config = dict(
    n_layer=10,
    balance_bias=False,
    weight_decay=0.29,
    decay_shape='pow',
    final_lr_fraction=0.0,
)
Below are experts of layer 2 (counted from 0) of a mixture-of-experts language model. Rows are named router (the router's row for the expert), down (a neuron's output weights, with its number) and show model dimensions 0-63. Each number is 128 + 24 x the weight over its row's rms, rounded and kept within 0 to 255.
Before each expert's rows: "raises" lists some tokens whose logits its average output raises strongly, later layers aside; "comes before" lists some tokens at least twice as common just after its tokens as in all text. This comes from a sample of Wikipedia text that the model never trained on. Tokens count by the router's weight.

# expert 5
raises: ",", " and", ".", " (", " of", " at"
comes before: " |", ":", " in", ".", " for", " of"
router [ 98 126 116 150 114 119 109 135 144 133 153  90 150 137 137 118 137 114 148 183 143 146 130 118 104 119 129 125 119 143 138  73 107 166 107  99  99 130 111 180  99 149 129 132 125 146  77 131 110 119 110  87 152  94 135 156 164 107 130 116 134  92  99 134]
down5 [ 83 122  95 157 134 134 123 143 156 113 158 141 121 115 121 115 127 132 153 133 140 116 138 153 150 102 160 130 121  96 103 102 131  86 148 108 113 101 136 117 118 112 104 133 111 114 132 144 114 145  71  93 139 120 128  97  97  95 106 115 150 134 166  98]
down6 [122 145 155 112 137  98 116  98 143 124 118 112 109 106 129 151  93 142 100  56 101 188 117 138  98 135  88  77 106 109 114 139  97 119 135 116 160 141 139  94 116 124 126  96 127 115 130 173 127 184 173 140 139 133 137 106 125 140 156  96 142 115  69 162]
down7 [110 149 159 122 118  97 126 111 125 159 110 126 125 131 139  95 109 150 142 159 153 170 116 110 128  91 169 123 139 114 135 128 151 146 103 121 119 117 177 110 154 105 149 165 132 119  94  94 162 119 115 150 109 101 121 121 142 132 143 145  97 159 105 144]
down8 [120 128 141 139 115 111 153 129 110 165 160 173 156  95 161  96 150 153 136  97 148 153 124 139 120 128 142 128 179 124 127 115 121  98 178 163  92 144 103 161 158 130 126  98 110 130 133  97 170 115 110 149 182 133 142 147 154 157 179 117 204  83 106 182]
down9 [139 137 138 150 107 152  95 144 102 147 176 117 139 103 138 116 142  99 119 147 120 105 134 139 123 104  79 125  95 113 133 166 164 144 142 142 105 173 141 163 136 141 110  99 121 173 129 126 144 148 119  74 152 129  93 137 127 132 131 113 112 135 146  82]
down10 [135 120 122 122 130 126  84  85 110 101 140 122 161 126 138 133  95 141 129 150 137 144 100 172 143 101 101 148  95 115 148 118 107 141 137 152  62  95 162 165 150 138 118 136 110 116 144 123 125 131 123 100 108  60 135 155 111 141 129 137 124 198 121 153]
down11 [127 159 131 123  83 160 108 141 105 138 150 177 106  88 115 153 176  99  97 125 170 153 116 131 147 160 123 103 110 119 120 117 136 111 120 139 132 144  97 138  91 139 144 131 105 126 130  94  91 152 138 109 142 137 116 142 136 130 121 122 127 138 132 124]
down12 [135 134 100 129 106 118 112 139 125 115 128 115 127 102 132  91 105 106 172 199 166 112 174 122 115 114 124  97  73  90 179 132 128 124 117 100  91 115 148 130  89 128 133 169 138 137 109 107 155 124 151 127 101 131 163 132 180 123 111  88 118  92 129 151]
down13 [121 130 139 128  84 119 159  92 168 120 136 140 130 121 178 124 150 126 122  98 100 116 106 110 121 145 130 145 118 133 169 168 139 111  90 121 151 152 127 146 138 126 126  79 113 104 187  99 124 141 161 144 157 148 148 127  96 171 123 100 128 136 102 153]
down14 [118 109 179 104 159  83 120 152 142 134 122 135  66 134 147 103 138 128 119 111 125 102  99 131 141 143 144 140 130 124 124  94 105 107 136 130 117 128 120 160 138 107 101 130 135 112 118  92 174 167 171 107 105 136  92 138 137 139  72 157 114 171 126  83]
down15 [132 115 131  89 155  85 103 132 116 135 138 155 122 103  99  95 158 117 139 138 152  98 106 113 118 126 105 150 130 125 159 126 133 134 143 203 120 125 161 114 105 154 136 169 167 115 117 152 124 139 162 110 149 152 124 140  59  97 148 139 130  94  52 126]
down16 [147 123 121 127 117 107 137 120 176 141 135 117 103 122 110 153 126  82  67 162 115 135  97 158 147 123 135 117 133 118 118 134 144 101 136 107 136 125 147 157 145 157 136 154 130 119 107 158 121 105 169 147  83 108 146 174 122 121 104 147 165 171 130  90]
down17 [124 153 145 139 116 120 147 102 104 148 127 107 137 145 104 119 129 111 180 111 100 124 122 138 130 125 105 130  90 156 122 101 153 180 144 153 147 154 134 110 124  93 108 163 130 129  96 202 148 103 144  97 130 155  99  80  93  75  92  83 157 133 169 149]
down18 [102 106 184  88 141 132 121 134 115 136 116 118  96 126 110 161 141  74 121 107 135 117 127 142  99 149 102 144 141 140 104 190 141 141 135 121  96 110 125 151 105 122 140 150 141 160 129 144 117 141 142 129 120  85 125 103 137 136 151 151 156 119 137 135]
down19 [136 153 110 168 134 153 128 121 130  97 125 105 136 101 130 108 110 135 137 133  75 128 161 111 157 126 140 106 100 112  95  75 112 122 124 129 111 134 150 110  97 129 135  93 119 100 143  99 139 127 128  98 135 113 113 146  94 146 130 178 133 171 203 125]
down20 [ 95 143 130 126 115 116 123 163  93 146 169 143 117 112 139 132 118  54 167 106 112 134 120 147 144 115 155 108 122 141 131 109 111 161 136 162 156 123 140  70 173 140  90 103 127 125 101 140 141  96 152 122  80 152 118 108 119 151 110 123 141 134 134 125]
down21 [164 154 122  96 144 110  95 136 154 114 110 134 125  73 104 114  87 164 114 156 112 151 109 155 170 144 122 135 133 136 149  93 144 170 140 134 149 115 148 106 106 127 160 161 164  95 122 144 124 108 117 124 135 116 150 109 128 124  89 141 127 112 135 146]
down22 [109 100 178  93 130 107 168 164 150 108 152 128  89 142 148 117 145 133  87 153 134  92 169 110 119 111 144 132 148 163 151 144 133  73 152  99  79 127 103 106 121  99 126 148 121 131 128  85 117 140 128 126 136 137  99 136 155 150 152 147 117  97 148 114]
down23 [141 152 171 118 153 153 119 122 145 116 156 115 125 110 103 104 156 135 139 111 172 133 134 128 129 104 164 141 138 132 140 108 141 121  91 130 125 153  98 123 166 103 113 152 108 189 105 125  68  96 139  82 163 119 173 158 124 113 129 124 106 115 112 158]
down24 [127 158 119 125  96 133 147  96 125 137 133 108 123 137 117 132 134 133 120 108 153 129 149 107  55 112 133  95 151 107 107 132 157  79 102 123 134 127 138 156 105 112 131 107 112  88 121 117 103 116 139 114  86 153 134 129 122  92 164 140 150 128 136  98]
down25 [128 136 141 130 151 110 118 113 142 124 110 118 130 130 131 139 123 128 171  97 131 113 133  98 115 127 149 131 122 102  81 112 106 203 105 112 147 145 167 113 115 163 142 153 107 100 121 180 150  98 122 158 137  98 121 141  81  93 102 123 104 136  84 123]
down26 [113 130 109  63 114 148 100 147  99 125 121 129 113 122 112 124  98 144 105 139 136 118 132 113 104 131 171 104 122 131 147  87 168 104 141 107 131 139 154 158 126 137 120 130 124 139 132 107 119 117 139 145 131 142 111 153 162 145  85 132 107 124 151 154]
down27 [138 127 137  81 126 123 130 104 115  95 123  97 103 161 119 143 119 143 161 141 126 103 117 115 119 103 176  95 145 123 157 131  92 170 126 166 129 149  83  94 125 109 117 144 150 129 102 121 116 149 147 165 118 105 155 126  97 136 156 176 120 140 149 100]